config.yaml
n_experts: 80
experts_per_token: 4
routed_scale: 1.0
balance_bias: false
shared_expert_gate: true
lr_router: 0.000839
norm: "rmsnorm"
tie_word_embeddings: "early"
beta1: 0.95
Below are experts of layer 4 (counted from 0) of a mixture-of-experts language model. Rows are named router (the router's row for the expert), up (a neuron's input weights, with its number), down (a neuron's output weights, with its number) and show model dimensions 0-191. Each number is 50 + 10 x the weight over its row's rms, rounded and kept within 0 to 99.
Before each expert's rows: "comes after" lists some tokens at least twice as common just before its tokens as in all text; "comes before" lists some tokens at least twice as common just after its tokens as in all text. This comes from a sample of Wikipedia text that the model never trained on. Tokens count by the router's weight.

# expert 40
comes after: ",", ".", ".\n\n", " to", " time", " However"
comes before: " the", " he", " a", " it", " that", " they"
router:63 43 61 57 41 75 41 66 44 45 46 26 45 59 42 48 49 53 48 41 53 44 44 51 37 58 43 26 52 45 59 44 57 55 54 51 24 46 43 49 50 45 61 42 61 49 40 55 38 55 50 52 49 47 52 40 69 47 45 46 56 42 62 38 52 47 68 40 48 52 74 47 50 53 47 43 45 79 46 56 52 54 35 57 54 50 43 38 49 67 55 43 50 37 47 54 53 43 50 56 43 59 48 61 38 38 22 50 37 28 50 30 54 61 72 54 50 39 43 66 59 47 66 69 45 48 53 51 50 51 35 64 43 43 46 52 70 69 57 43 43 51 46 49 61 65 66 51 41 49 38 35 55 65 54 51 43 47 42 42 47 47 51 33 45 43 45 68 36 54 58 58 43 34 46 44 36 51 25 60 55 53 57 47 44 51 44 42 52 69 51 53
up0:49 62 59 49 40 57 43 54 38 58 56 51 84 55 34 51 51 53 48 43 48 45 70 38 44 72 54 60 50 51 55 46 47 43 52 33 55 37 51 42 45 44 45 43 40 59 45 47 40 58 47 55 40 45 45 48 65 40 36 67 36 62 44 25 51 39 44 50 45 50 38 48 49 63 45 45 41 44 55 57 66 38 54 28 41 46 56 38 45 47 43 60 39 54 37 57 52 43 33 44 43 65 52 38 57 53 39 40 41 50 63 47 43 40 35 52 55 44 52 47 27 50 17 42 48 33 50 40 55 45 60 52 55 49 45 44 53 30 62 50 68 43 35 59 62 58 30 66 49 49 52 45 52 44 48 53 44 41 53 48 51 53 52 62 64 53 36 55 56 68 37 44 39 47 40 49 27 52 37 52 47 54 35 70 56 68 49 44 53 42 44 73
down0:54 50 52 43 44 50 57 52 58 60 23 57 43 42 45 59 62 55 53 48 53 54 48 58 55 49 63 40 40 42 53 36 61 29 58 46 38 47 62 49 56 60 50 57 56 48 41 48 67 52 61 66 55 40 50 58 60 64 32 53 36 52 55 35 48 54 49 56 60 67 58 62 40 51 57 46 45 50 45 26 58 36 49 50 55 45 50 48 42 32 55 59 52 54 53 41 48 45 40 52 32 49 47 61 53 60 58 34 47 37 38 52 40 41 46 61 68 25 46 52 52 50 37 61 50 44 57 69 41 48 71 38 62 49 46 41 59 38 44 52 50 38 60 34 75 49 53 47 44 58 55 60 32 56 45 48 45 57 39 40 40 44 40 52 78 67 27 53 50 36 60 47 21 60 37 35 41 38 59 35 50 46 53 42 47 45 58 44 65 59 52 67
up1:51 40 48 46 43 49 47 44 43 68 48 40 68 48 24 32 53 65 49 53 60 50 69 53 58 42 51 32 35 57 63 38 48 53 58 54 38 52 55 65 62 64 58 60 68 64 43 57 70 75 41 37 44 43 37 49 60 54 32 44 44 40 62 27 43 47 55 35 48 57 42 41 52 42 44 34 38 46 44 60 46 29 36 64 45 43 26 59 49 47 75 30 33 29 42 39 51 56 30 40 44 59 47 49 41 49 55 45 60 45 64 52 50 47 38 30 49 30 53 47 56 50 53 52 51 66 53 45 62 40 51 44 47 49 45 43 51 52 60 61 34 48 41 49 44 48 42 42 40 50 35 61 52 35 34 59 53 62 55 44 46 38 57 39 53 54 59 41 57 50 59 45 47 58 52 60 45 54 58 56 44 43 51 44 44 41 49 48 45 48 57 32
down1:38 32 34 23 66 47 66 54 43 50 41 67 41 57 60 58 55 42 39 50 53 44 35 48 51 59 60 66 45 60 52 61 31 43 49 46 62 35 56 55 37 68 54 40 53 57 58 41 41 45 65 54 52 25 53 43 45 54 54 59 30 62 37 52 52 41 39 56 41 46 51 58 45 58 53 34 49 47 58 54 62 52 46 36 58 53 57 40 35 01 38 48 33 60 54 41 40 50 37 41 35 52 51 48 53 48 53 29 57 45 46 57 56 48 52 57 48 47 56 59 46 49 60 45 59 43 60 45 36 46 48 40 70 57 57 53 62 54 48 62 57 69 37 54 34 44 63 29 56 41 54 48 52 58 46 49 52 26 47 45 65 61 49 53 49 48 44 45 47 45 47 40 56 47 33 48 47 63 50 34 48 50 61 48 61 44 60 48 46 50 42 48

# expert 16
comes after: " ", "1", " No", "0", " (", "2"
comes before: ".", "5", "0", "9", "–", "8"
router:53 66 52 60 40 71 38 39 37 42 41 50 48 50 45 47 53 58 57 43 73 57 37 51 47 60 39 33 53 44 55 65 53 51 42 47 39 47 62 38 49 49 62 49 53 40 43 49 42 57 48 57 61 65 57 42 47 49 47 54 60 31 55 54 59 36 55 38 48 33 68 40 40 54 65 40 55 60 45 68 43 53 38 57 56 50 38 41 49 70 64 54 58 32 42 54 56 50 48 51 54 54 55 46 38 46 17 47 45 34 54 48 62 62 58 63 57 42 46 57 56 49 52 64 61 52 36 57 63 57 53 66 44 37 53 53 57 72 54 34 43 38 47 31 70 65 52 48 33 57 36 29 48 66 55 48 67 53 54 49 42 49 60 51 61 44 38 60 49 60 60 62 52 61 45 47 40 46 40 68 59 66 51 48 56 40 53 36 49 64 27 58
up0:45 38 50 43 46 58 40 47 33 70 62 46 50 47 37 56 33 51 50 59 48 41 39 42 36 61 47 30 58 46 50 63 61 46 61 56 29 46 53 44 42 45 63 56 50 53 36 50 48 52 60 48 37 38 42 42 70 40 34 30 59 56 47 48 70 52 56 37 58 51 51 48 42 72 49 43 57 63 54 51 62 53 46 65 40 35 50 43 66 77 55 66 61 55 44 56 66 50 39 57 45 52 38 53 40 46 40 63 49 36 49 28 41 60 55 26 63 45 45 60 56 58 62 52 40 58 58 34 52 60 47 55 61 34 70 64 54 47 52 35 43 37 42 46 46 40 52 66 45 57 57 44 58 45 52 44 50 55 47 55 44 39 60 37 64 41 44 71 37 64 53 45 60 35 47 64 32 47 47 52 51 52 68 68 52 49 43 51 45 56 43 58
down0:54 37 36 31 35 43 67 42 38 48 31 56 58 43 57 49 55 59 66 55 52 45 55 44 30 47 47 68 35 45 24 53 52 50 48 59 50 39 30 60 66 54 66 35 51 33 51 28 61 51 60 41 55 42 63 50 37 61 58 39 64 57 47 38 54 42 60 42 47 44 32 57 61 48 52 64 47 42 56 47 36 48 52 52 47 76 48 62 55 48 58 36 44 38 58 34 60 51 61 63 41 47 57 61 35 43 43 40 36 45 48 50 49 56 51 49 56 44 51 63 45 53 67 55 55 27 30 56 40 58 55 51 37 44 56 48 44 27 61 56 59 51 41 48 60 48 45 51 52 47 65 51 54 59 53 31 69 55 59 37 41 53 53 55 41 48 49 28 41 55 42 57 50 41 50 57 49 37 66 49 66 44 43 65 53 53 43 34 54 49 64 58
up1:48 52 68 75 51 58 47 37 52 59 50 56 62 57 35 66 41 46 41 56 45 32 49 33 57 54 59 51 48 61 61 42 45 74 68 33 39 36 42 45 41 61 59 46 42 53 53 54 31 44 34 39 69 67 48 34 62 40 55 42 55 45 51 55 47 52 49 44 58 34 44 42 42 41 44 54 42 60 64 42 49 53 56 43 47 38 63 54 33 51 64 43 53 68 54 62 53 54 43 56 30 46 47 41 57 50 60 63 44 35 44 48 42 52 51 44 47 43 62 59 73 54 64 33 53 48 47 58 60 43 46 66 44 45 52 73 52 57 45 45 61 34 51 49 56 52 51 61 42 53 41 43 55 59 57 38 67 63 50 48 45 25 69 39 47 36 46 50 58 54 40 52 60 54 47 40 25 34 41 63 45 45 58 70 45 51 37 43 63 37 49 51
down1:58 38 57 41 58 47 57 45 41 44 56 45 60 46 48 59 49 53 53 55 59 46 44 59 32 50 54 55 58 49 39 42 70 47 57 50 48 55 49 66 42 55 44 52 66 66 49 42 53 57 22 55 57 54 57 37 46 43 58 64 59 55 34 41 45 49 56 60 48 44 49 57 46 40 38 45 51 40 37 63 50 44 41 62 50 31 63 53 35 46 54 34 45 39 50 47 42 63 56 43 33 51 50 59 40 48 63 46 36 52 51 66 47 44 53 45 55 36 60 12 54 39 48 43 59 58 41 68 41 57 41 39 54 63 54 55 40 31 42 61 43 47 61 21 33 45 50 39 57 53 59 62 50 49 58 29 50 47 66 37 50 57 46 57 50 62 60 52 71 37 57 56 49 54 56 34 55 33 36 51 56 36 54 58 41 21 38 54 48 50 40 32

# expert 32
comes after: ".", ",", " that", " where", " when", " and"
comes before: " was", " is", " had", " were", " are", " has"
router:47 55 63 69 47 65 45 51 36 50 48 31 50 56 32 49 32 60 67 48 56 49 43 61 44 48 38 33 46 49 51 52 63 48 49 31 44 66 60 46 57 55 46 47 64 54 39 52 46 51 63 55 47 38 53 54 61 42 49 54 62 49 56 29 55 45 66 41 56 50 67 32 43 59 54 44 61 60 40 60 56 53 46 50 64 51 42 40 47 65 54 52 56 45 44 46 60 47 49 60 45 63 40 51 60 46 33 59 46 37 44 17 70 67 54 48 55 42 35 60 60 63 56 50 46 47 58 45 52 54 52 72 42 38 67 54 58 63 52 35 39 42 53 51 45 65 56 49 42 79 45 26 60 58 57 49 47 51 28 40 53 52 41 39 43 44 40 67 41 51 44 55 50 46 52 42 45 49 41 67 57 64 64 64 46 48 52 25 41 58 53 62
up0:41 49 33 53 43 64 41 51 56 58 43 42 53 49 43 41 43 54 57 37 72 75 46 57 56 50 46 43 57 27 54 40 53 64 45 44 61 65 57 52 64 49 48 45 68 47 45 47 53 50 45 64 35 55 54 58 51 55 42 25 47 41 38 28 42 49 50 61 61 54 54 34 34 66 40 46 42 56 51 41 57 41 51 37 55 65 57 30 52 49 46 52 25 48 44 54 34 53 35 61 51 50 46 44 54 55 48 62 73 51 58 59 49 52 74 70 54 44 41 45 49 55 49 38 39 49 49 43 49 40 51 58 47 49 49 66 62 45 58 34 51 39 58 35 46 57 44 42 40 49 45 40 51 42 48 60 52 47 31 42 32 37 49 50 55 62 44 40 61 49 52 61 35 75 54 43 57 58 49 67 43 49 35 65 58 51 39 65 74 51 59 33
down0:59 40 48 46 37 29 64 36 67 51 49 43 64 44 51 46 47 55 46 42 66 57 68 53 46 48 50 58 44 42 33 52 40 46 58 59 60 48 28 61 42 47 43 52 55 38 38 52 47 46 56 68 65 40 46 63 49 60 50 55 34 45 67 44 50 47 50 61 49 37 52 48 46 54 51 61 40 40 64 53 59 52 61 42 51 52 40 63 53 24 47 54 53 66 29 38 34 61 47 47 59 50 62 27 57 67 59 57 66 50 36 35 57 47 52 51 39 33 40 24 47 65 72 40 52 48 39 42 50 46 27 50 66 50 58 51 49 55 49 39 58 63 50 61 36 36 44 51 53 55 39 40 59 70 41 35 48 38 54 55 37 49 37 46 51 39 62 53 44 58 45 44 67 40 49 56 48 54 54 50 52 61 38 54 43 43 56 34 57 27 48 47
up1:43 48 48 75 39 75 43 54 38 45 57 51 46 38 38 74 53 58 50 30 56 37 53 50 49 63 46 43 50 68 48 55 46 34 49 62 53 41 37 52 42 49 55 52 43 38 44 51 58 43 66 25 38 38 41 37 42 33 33 49 29 54 50 44 54 50 47 36 41 63 68 53 59 51 53 51 60 48 55 36 44 55 49 51 59 61 44 44 77 53 49 51 47 55 46 66 40 46 38 53 57 51 44 56 56 57 31 46 62 50 67 53 66 44 62 41 46 53 61 38 66 57 45 50 33 42 68 59 42 49 40 58 36 38 46 53 56 55 54 42 53 62 46 47 34 53 48 59 62 53 28 59 40 37 49 58 50 43 50 64 47 45 61 62 27 37 47 56 43 56 44 41 32 57 52 49 39 65 37 53 45 57 42 33 40 59 59 46 50 44 58 69
down1:47 52 63 57 46 44 48 51 52 39 47 43 44 38 25 34 57 50 49 44 56 43 56 58 50 29 35 46 44 56 57 44 54 45 50 28 49 47 49 64 65 64 50 45 52 44 61 48 52 33 62 66 48 53 64 58 61 61 57 61 29 64 46 55 52 63 42 47 61 50 43 44 50 48 25 40 54 63 64 67 55 57 72 48 60 75 48 48 50 29 50 39 61 46 66 45 31 60 59 49 35 46 58 49 50 65 41 45 49 59 60 43 49 52 46 69 29 44 36 51 54 50 62 51 57 48 57 40 38 58 45 44 62 62 51 71 39 42 39 57 37 48 44 54 59 44 54 47 54 57 51 46 64 63 40 58 66 51 35 44 55 45 71 51 51 45 59 29 36 54 40 34 54 55 45 49 63 50 37 37 50 47 68 53 46 49 68 33 52 45 64 54

# expert 27
comes after: " ", "–", ".", " (", "/", "°"
comes before: " |", ";", "–", ")", " |\n", "."
router:44 49 49 47 33 59 44 63 34 52 51 46 61 44 48 57 52 51 66 50 53 53 42 38 35 50 55 34 52 50 53 47 66 51 59 28 34 39 65 42 38 52 63 44 57 56 31 48 45 56 60 43 46 57 64 39 59 52 40 58 48 47 53 36 67 38 71 29 51 55 64 39 49 59 53 44 50 75 45 49 42 41 32 46 45 55 48 45 52 67 65 54 54 39 46 56 60 53 45 46 43 58 37 52 42 45 31 58 42 18 55 23 44 58 50 39 64 40 43 58 54 57 49 66 46 58 61 53 51 47 42 69 56 32 55 56 53 56 63 43 45 42 67 43 53 52 60 57 27 59 43 44 59 55 62 48 69 51 49 47 48 35 47 46 52 45 33 64 46 61 43 60 50 51 48 63 33 57 39 66 64 44 49 52 48 40 34 35 63 63 52 56
up1:46 41 42 42 52 42 51 52 40 48 45 35 48 46 47 48 40 55 38 51 53 35 56 35 55 58 52 66 43 26 45 52 27 39 47 43 57 56 59 46 62 47 58 63 64 27 41 37 57 61 60 49 73 34 54 59 48 40 66 62 42 37 50 41 58 40 53 47 53 50 61 58 57 58 55 45 53 54 33 35 61 66 41 60 47 46 47 45 61 47 45 51 69 35 44 50 52 33 50 44 58 56 54 51 55 40 28 53 55 46 59 32 49 37 43 48 46 53 43 65 61 52 65 61 35 70 49 26 30 33 51 53 55 50 40 56 70 44 58 43 60 43 50 41 55 49 35 46 47 64 55 56 52 54 33 39 51 50 42 51 59 54 64 43 44 48 28 50 55 37 70 41 59 22 50 50 53 59 41 53 41 46 51 32 62 32 50 57 44 50 63 54
down1:47 66 63 52 31 34 42 41 44 68 52 55 38 46 51 44 39 48 59 61 45 37 57 45 51 48 56 78 56 46 49 55 35 46 57 51 50 28 38 34 31 53 55 53 42 56 57 47 51 43 44 55 50 32 44 52 32 51 40 57 55 64 43 53 55 58 45 44 58 58 43 60 73 59 44 59 52 37 55 51 59 59 38 48 48 61 54 65 44 52 37 46 41 64 55 35 37 43 53 67 39 32 36 55 45 46 42 51 43 50 38 51 81 48 42 35 37 44 65 63 68 69 47 46 53 41 43 54 50 63 28 49 38 39 50 53 67 58 52 45 46 61 40 44 47 60 35 47 16 47 47 49 42 50 34 44 51 53 46 46 62 40 52 45 65 45 48 54 51 50 47 52 63 56 52 47 49 55 76 54 46 52 44 54 38 50 68 58 34 48 45 45
up2:51 38 56 49 54 48 40 61 62 54 52 61 65 60 56 65 52 43 59 32 47 49 47 48 35 51 35 59 36 63 60 44 58 61 31 67 49 69 55 36 45 60 58 42 31 47 52 46 62 55 44 63 63 44 53 48 45 57 58 50 43 52 66 48 69 54 42 43 51 61 47 57 43 70 39 54 49 60 38 40 43 52 61 75 47 69 33 55 47 54 58 36 49 52 49 46 58 40 51 45 40 25 32 33 64 32 68 45 36 63 49 57 41 43 48 29 57 49 71 49 64 51 68 43 54 53 64 50 41 45 36 45 41 49 41 48 44 49 47 33 60 45 51 32 41 53 45 69 41 46 59 29 48 55 22 58 58 60 56 43 45 37 59 55 52 42 55 51 49 56 44 52 60 41 50 46 69 44 53 56 67 50 45 53 40 45 50 56 57 55 52 39
down2:62 38 51 59 62 43 48 70 45 58 52 60 63 55 43 64 57 46 44 71 50 61 44 49 68 35 65 51 67 40 46 43 62 42 48 55 49 39 67 48 32 54 54 46 39 56 56 37 64 53 63 31 32 41 47 54 49 36 61 62 39 49 42 39 43 43 44 46 47 63 49 58 49 41 42 47 52 59 62 38 35 52 61 47 52 46 52 42 55 07 66 43 52 52 54 38 27 57 66 62 49 44 43 53 53 44 47 53 50 55 56 55 54 60 56 58 51 50 51 48 52 47 51 56 35 39 49 64 45 62 38 54 64 33 57 38 40 58 65 65 45 41 66 58 51 48 51 47 56 57 45 57 50 41 44 68 51 33 57 74 50 63 47 56 53 69 68 32 63 59 49 34 49 52 50 66 55 43 53 61 56 40 49 66 63 45 60 47 53 42 52 39

# expert 4
comes after: " ", ".", "–", "°", "′", " ("
comes before: " |", ".", "%", ",", "′", ")"
router:49 67 49 54 36 58 41 47 38 61 62 43 47 35 42 56 43 55 59 48 56 42 40 43 31 50 47 31 51 46 44 56 52 43 57 34 32 41 62 43 44 35 65 48 63 55 41 61 44 53 60 46 40 55 56 42 51 56 49 57 54 44 71 40 52 35 68 39 66 51 62 59 41 55 50 39 54 80 46 69 42 43 28 46 66 50 45 41 52 68 60 57 69 30 47 52 67 51 28 50 50 53 41 56 51 48 27 48 47 20 52 28 51 43 50 45 65 42 47 62 49 59 56 51 48 60 45 58 50 40 54 75 51 41 54 52 61 42 60 37 42 34 56 50 45 54 59 52 33 54 45 43 51 50 56 49 55 52 34 48 49 39 45 38 52 47 37 64 45 64 62 62 43 48 62 47 32 56 47 57 60 56 57 42 46 41 46 36 44 59 39 54
up1:54 59 55 59 52 50 57 65 51 65 57 50 52 29 41 40 27 61 41 44 55 48 44 39 40 54 35 43 58 62 66 81 54 45 54 31 41 49 36 54 56 34 64 56 58 54 48 58 44 42 54 45 38 36 47 48 63 57 48 31 38 49 44 46 57 45 57 41 55 54 38 42 62 39 50 21 75 48 31 67 65 42 37 67 55 47 45 58 48 57 56 42 43 44 64 48 27 60 56 34 35 35 46 55 40 52 52 63 56 43 50 26 51 50 51 55 45 49 37 39 48 57 54 34 55 68 50 44 34 41 64 40 41 58 61 44 53 47 56 32 51 48 53 39 63 43 52 48 54 56 41 50 48 54 50 66 64 45 46 55 55 60 49 45 53 61 35 47 40 53 59 52 55 38 59 34 47 40 40 43 49 31 50 68 41 44 60 54 58 40 43 52
down1:53 44 35 53 53 49 57 53 55 37 51 56 38 34 48 55 26 25 58 52 41 28 53 50 48 52 61 56 36 66 51 39 34 68 61 49 50 38 25 64 54 50 59 35 40 48 45 57 34 32 50 44 78 52 52 65 53 40 52 50 51 44 29 60 51 45 52 40 45 48 39 45 45 50 57 56 35 41 46 41 46 51 66 44 41 45 54 61 58 49 46 55 44 49 48 54 45 72 41 45 56 44 55 39 48 71 17 55 39 59 57 59 28 46 41 52 42 56 56 41 50 64 67 50 49 55 58 41 40 60 64 47 39 69 51 48 51 58 55 56 45 50 43 61 67 56 51 46 68 59 55 47 53 57 55 49 74 60 56 50 49 53 49 50 46 48 37 32 38 46 61 55 51 56 42 59 47 39 44 47 48 45 37 23 47 53 42 56 65 48 50 66
up2:40 58 49 59 50 32 62 40 59 48 49 51 53 44 59 50 44 71 60 36 61 66 73 46 59 55 55 50 48 69 43 51 66 53 54 60 40 40 31 41 66 54 70 45 25 62 50 51 51 45 43 51 61 55 35 52 57 50 41 59 45 37 42 59 59 33 51 42 49 44 51 34 43 51 62 41 49 31 61 52 62 46 38 55 43 51 43 47 34 54 58 42 57 43 57 58 46 55 29 64 66 64 60 62 61 58 46 41 35 58 44 52 57 65 41 40 48 42 32 55 49 50 40 63 47 58 69 60 46 53 62 47 49 48 56 48 37 58 53 60 45 50 42 43 47 55 51 58 67 48 26 49 49 72 49 46 45 49 56 67 40 33 45 34 56 48 53 41 65 49 52 46 36 61 32 25 46 44 52 51 46 48 53 52 26 42 74 40 38 54 55 46
down2:63 78 55 47 69 34 61 50 51 57 37 70 49 43 45 47 63 60 45 65 38 66 53 28 43 50 52 47 49 52 58 62 59 32 58 29 41 52 48 45 49 65 78 47 39 60 45 60 43 49 41 48 53 67 35 42 26 64 55 61 45 44 40 61 46 49 39 51 53 49 46 45 60 46 46 54 45 49 52 51 43 47 61 54 58 39 54 50 40 52 53 46 61 56 49 59 57 55 69 49 38 36 61 45 38 48 39 57 57 64 65 39 48 55 46 40 57 39 49 45 42 42 51 55 45 53 52 47 59 51 43 42 41 59 73 44 50 68 67 63 62 60 45 62 58 45 39 49 42 36 38 53 47 58 52 27 60 58 52 64 47 71 31 47 66 55 58 62 46 47 47 61 41 48 47 50 69 45 59 57 30 53 31 34 51 40 61 43 52 60 45 55

# expert 71
comes after: " |", "-", "|", ":", "%", " |\n"
comes before: ":", " |", "0", "1", " |\n", "2"
router:57 50 49 55 44 81 48 45 37 38 52 51 41 59 40 44 52 62 64 49 58 48 32 45 51 51 42 28 40 36 48 65 49 50 56 38 42 39 58 56 48 49 56 55 53 38 41 61 48 56 47 36 48 60 54 46 56 54 53 52 71 41 59 43 69 34 69 58 47 48 64 40 56 49 60 41 40 86 32 63 51 58 41 66 55 55 44 33 47 75 63 51 43 54 58 47 68 52 48 55 38 61 42 63 61 47 44 47 50 47 54 37 61 73 64 55 61 54 47 61 58 47 64 57 49 49 44 45 57 52 56 60 53 43 47 50 63 53 53 44 41 57 42 42 50 57 53 41 30 71 49 44 51 61 51 60 59 49 36 56 51 41 58 35 54 38 38 72 46 60 49 46 34 61 49 51 52 52 44 60 51 45 60 67 34 37 42 28 54 60 48 60
up1:58 59 66 63 56 55 46 46 56 49 38 55 55 47 44 44 56 53 33 32 59 38 53 41 31 53 56 50 62 51 51 47 59 56 58 52 39 40 49 44 57 36 43 59 53 50 38 37 53 57 51 49 63 64 58 34 56 49 42 68 62 56 61 44 64 58 48 51 45 51 47 41 51 53 21 41 41 34 45 35 42 45 54 40 54 56 54 43 49 57 62 63 55 44 51 49 54 50 53 38 58 48 53 63 47 54 48 53 59 51 57 46 41 59 67 36 53 59 35 52 42 59 43 42 57 54 44 51 65 58 73 52 65 38 60 62 71 57 73 52 44 58 53 46 58 48 40 55 39 53 56 45 61 43 61 51 50 58 45 57 59 68 53 42 26 48 66 33 39 46 51 52 57 57 65 53 41 42 23 54 56 43 79 44 68 36 34 45 55 67 16 52
down1:59 41 38 40 41 53 63 58 39 37 56 52 39 39 70 56 45 56 58 52 51 50 38 55 36 28 47 55 57 51 38 59 61 59 57 52 44 66 25 47 50 44 66 59 48 38 63 48 51 34 59 41 56 36 47 56 57 39 50 54 46 54 44 73 63 48 36 59 44 37 43 58 34 44 50 65 47 49 65 56 56 59 35 53 39 44 49 36 39 47 39 40 35 47 58 37 49 40 53 44 55 46 40 40 38 70 45 51 44 47 33 64 51 59 55 51 49 66 59 46 38 49 45 44 62 48 57 52 46 51 52 30 45 68 47 54 67 70 53 44 52 49 52 35 43 58 62 52 50 54 53 52 50 47 46 61 57 71 55 46 37 37 41 42 63 42 25 74 45 49 48 57 69 51 54 53 54 55 68 42 42 58 45 44 40 39 58 47 18 39 66 47
up2:43 36 59 56 55 52 65 54 56 67 49 50 53 61 52 46 77 52 37 48 50 60 55 47 55 49 51 57 57 42 47 51 47 56 34 46 51 58 71 45 52 53 46 46 41 53 49 51 56 46 35 59 45 63 40 34 73 51 41 55 52 43 48 41 46 47 43 44 61 54 44 35 53 44 56 49 54 56 67 48 47 52 43 56 32 38 56 53 57 59 60 68 62 58 52 55 64 53 62 33 45 49 55 47 38 42 46 46 38 58 54 49 24 45 48 26 39 40 51 41 41 48 61 67 56 48 58 33 43 36 51 46 46 40 54 35 45 69 39 27 66 49 40 50 61 74 55 51 62 39 30 47 50 48 38 62 40 63 46 36 55 38 71 37 45 53 50 72 42 64 59 50 49 49 62 47 48 57 34 47 44 61 81 51 57 49 64 47 56 50 36 29
down2:46 46 49 61 64 53 54 48 50 54 52 55 44 35 51 65 53 47 63 47 57 34 51 56 50 55 51 42 54 51 51 58 39 38 41 55 56 42 57 55 79 64 44 62 33 41 49 43 51 27 51 47 58 54 51 56 45 33 46 54 39 58 55 55 45 54 36 38 51 35 59 63 42 51 62 37 25 26 57 54 43 39 46 39 60 59 47 59 64 44 58 58 38 70 37 53 51 51 19 38 54 56 45 55 54 49 41 49 61 43 28 56 23 40 54 46 47 56 56 39 46 46 43 39 53 41 50 40 63 49 37 31 39 38 66 29 58 54 37 61 53 42 40 60 43 40 36 53 55 39 47 59 52 56 45 46 73 50 49 47 44 53 46 72 30 40 43 66 39 47 36 49 44 51 50 58 49 48 45 46 48 46 28 45 57 60 47 63 59 58 69 51

# expert 66
comes after: " ", ".", " (", "–", " $", "°"
comes before: " |", ".", "–", ",", "%", "th"
router:51 59 49 53 47 59 50 47 33 57 50 51 51 40 48 52 38 50 70 45 50 43 34 55 36 50 53 28 47 47 52 72 66 49 57 39 40 50 62 41 42 45 53 55 66 53 33 55 35 55 51 49 46 55 51 48 54 58 37 56 55 41 56 35 61 39 59 45 52 52 69 45 40 56 53 37 57 78 35 57 49 43 29 49 56 50 52 40 59 71 70 50 63 43 46 54 71 53 41 49 49 63 45 53 48 48 24 56 41 12 54 33 51 43 54 47 60 37 43 60 50 53 52 50 52 63 54 49 59 39 55 70 55 40 48 52 62 59 63 34 49 38 58 44 44 51 62 61 35 65 49 48 72 60 59 37 67 54 40 47 50 40 40 40 46 47 38 68 39 58 58 64 53 50 66 53 36 56 39 55 61 51 57 51 52 41 48 38 48 56 43 58
up1:30 58 52 45 42 51 43 65 44 42 38 33 60 50 58 42 57 56 56 50 64 46 58 59 51 51 43 50 59 59 51 30 39 50 41 51 61 68 58 56 31 53 32 50 53 55 61 45 42 45 50 38 51 40 43 46 50 35 63 59 42 46 42 59 60 61 55 45 49 36 45 41 47 40 76 51 37 36 61 43 58 33 37 59 39 53 44 64 56 57 44 34 41 47 44 63 56 43 56 56 48 52 43 50 49 31 57 63 56 55 65 52 69 67 54 43 49 59 59 51 47 38 47 70 52 57 59 62 53 44 55 51 18 42 44 44 73 48 50 58 53 51 68 56 66 56 40 38 24 61 44 40 61 52 55 44 70 59 51 32 62 56 58 54 50 54 47 71 63 51 60 67 57 31 35 60 43 36 56 37 45 52 48 42 46 50 49 49 45 65 53 54
down1:34 48 43 40 48 48 43 34 51 46 60 42 45 70 37 39 55 34 54 49 55 34 49 49 53 63 51 38 67 65 36 35 55 52 43 55 57 54 40 53 57 68 48 44 45 60 56 32 52 61 48 40 64 47 62 47 39 39 55 50 48 60 77 50 40 43 44 41 44 37 42 60 36 51 78 50 58 31 56 48 51 43 43 30 42 63 51 37 39 33 47 63 63 56 41 61 44 53 51 60 32 47 61 40 61 31 55 38 39 43 32 44 54 58 50 56 30 60 62 44 57 57 45 46 65 53 51 49 50 58 45 56 50 38 71 62 59 38 47 65 58 55 63 49 52 48 37 52 51 31 41 55 37 45 47 61 50 49 53 47 50 41 63 46 55 46 66 41 57 49 34 61 50 41 45 41 40 33 67 55 40 49 47 32 60 53 50 47 31 33 47 35
up2:57 56 55 63 41 64 46 45 43 54 59 47 53 55 53 48 59 60 44 55 53 52 38 83 40 49 37 50 51 46 43 48 74 58 37 54 48 38 68 63 56 30 50 44 56 67 52 53 48 66 70 35 40 42 45 26 46 54 42 56 53 36 80 41 43 47 49 50 56 49 52 55 35 48 36 35 49 41 47 61 59 47 45 50 43 52 41 31 40 53 59 38 39 41 41 57 50 59 48 68 57 56 66 77 64 52 63 48 47 57 59 51 43 40 65 56 48 67 39 39 45 49 53 46 54 52 42 67 55 53 40 41 54 30 45 46 37 43 70 45 57 66 47 55 42 41 60 48 44 45 52 54 64 45 47 61 47 44 59 53 34 75 52 53 69 38 57 51 64 41 48 54 56 42 42 35 44 51 44 55 46 50 70 62 53 35 56 50 49 50 54 40
down2:38 43 54 46 42 48 51 41 34 45 48 48 32 44 61 52 44 59 49 51 45 60 30 41 36 52 56 62 69 49 52 40 60 45 30 55 45 55 45 31 65 55 29 36 46 62 64 44 65 59 61 53 47 49 44 50 47 54 56 57 48 51 61 45 39 48 50 58 63 47 47 62 26 55 54 48 55 52 48 55 43 54 43 71 50 45 69 45 42 38 56 40 51 25 53 61 43 30 55 67 53 26 57 57 45 45 55 36 57 64 59 49 67 69 47 66 53 45 45 34 54 56 58 51 57 58 42 54 44 50 55 41 40 39 47 48 44 51 63 46 65 41 68 47 57 45 66 49 44 44 33 42 37 28 44 44 42 44 56 46 49 59 44 52 67 60 60 51 54 45 46 56 49 42 39 60 40 51 62 46 43 47 28 55 41 50 78 48 50 71 38 28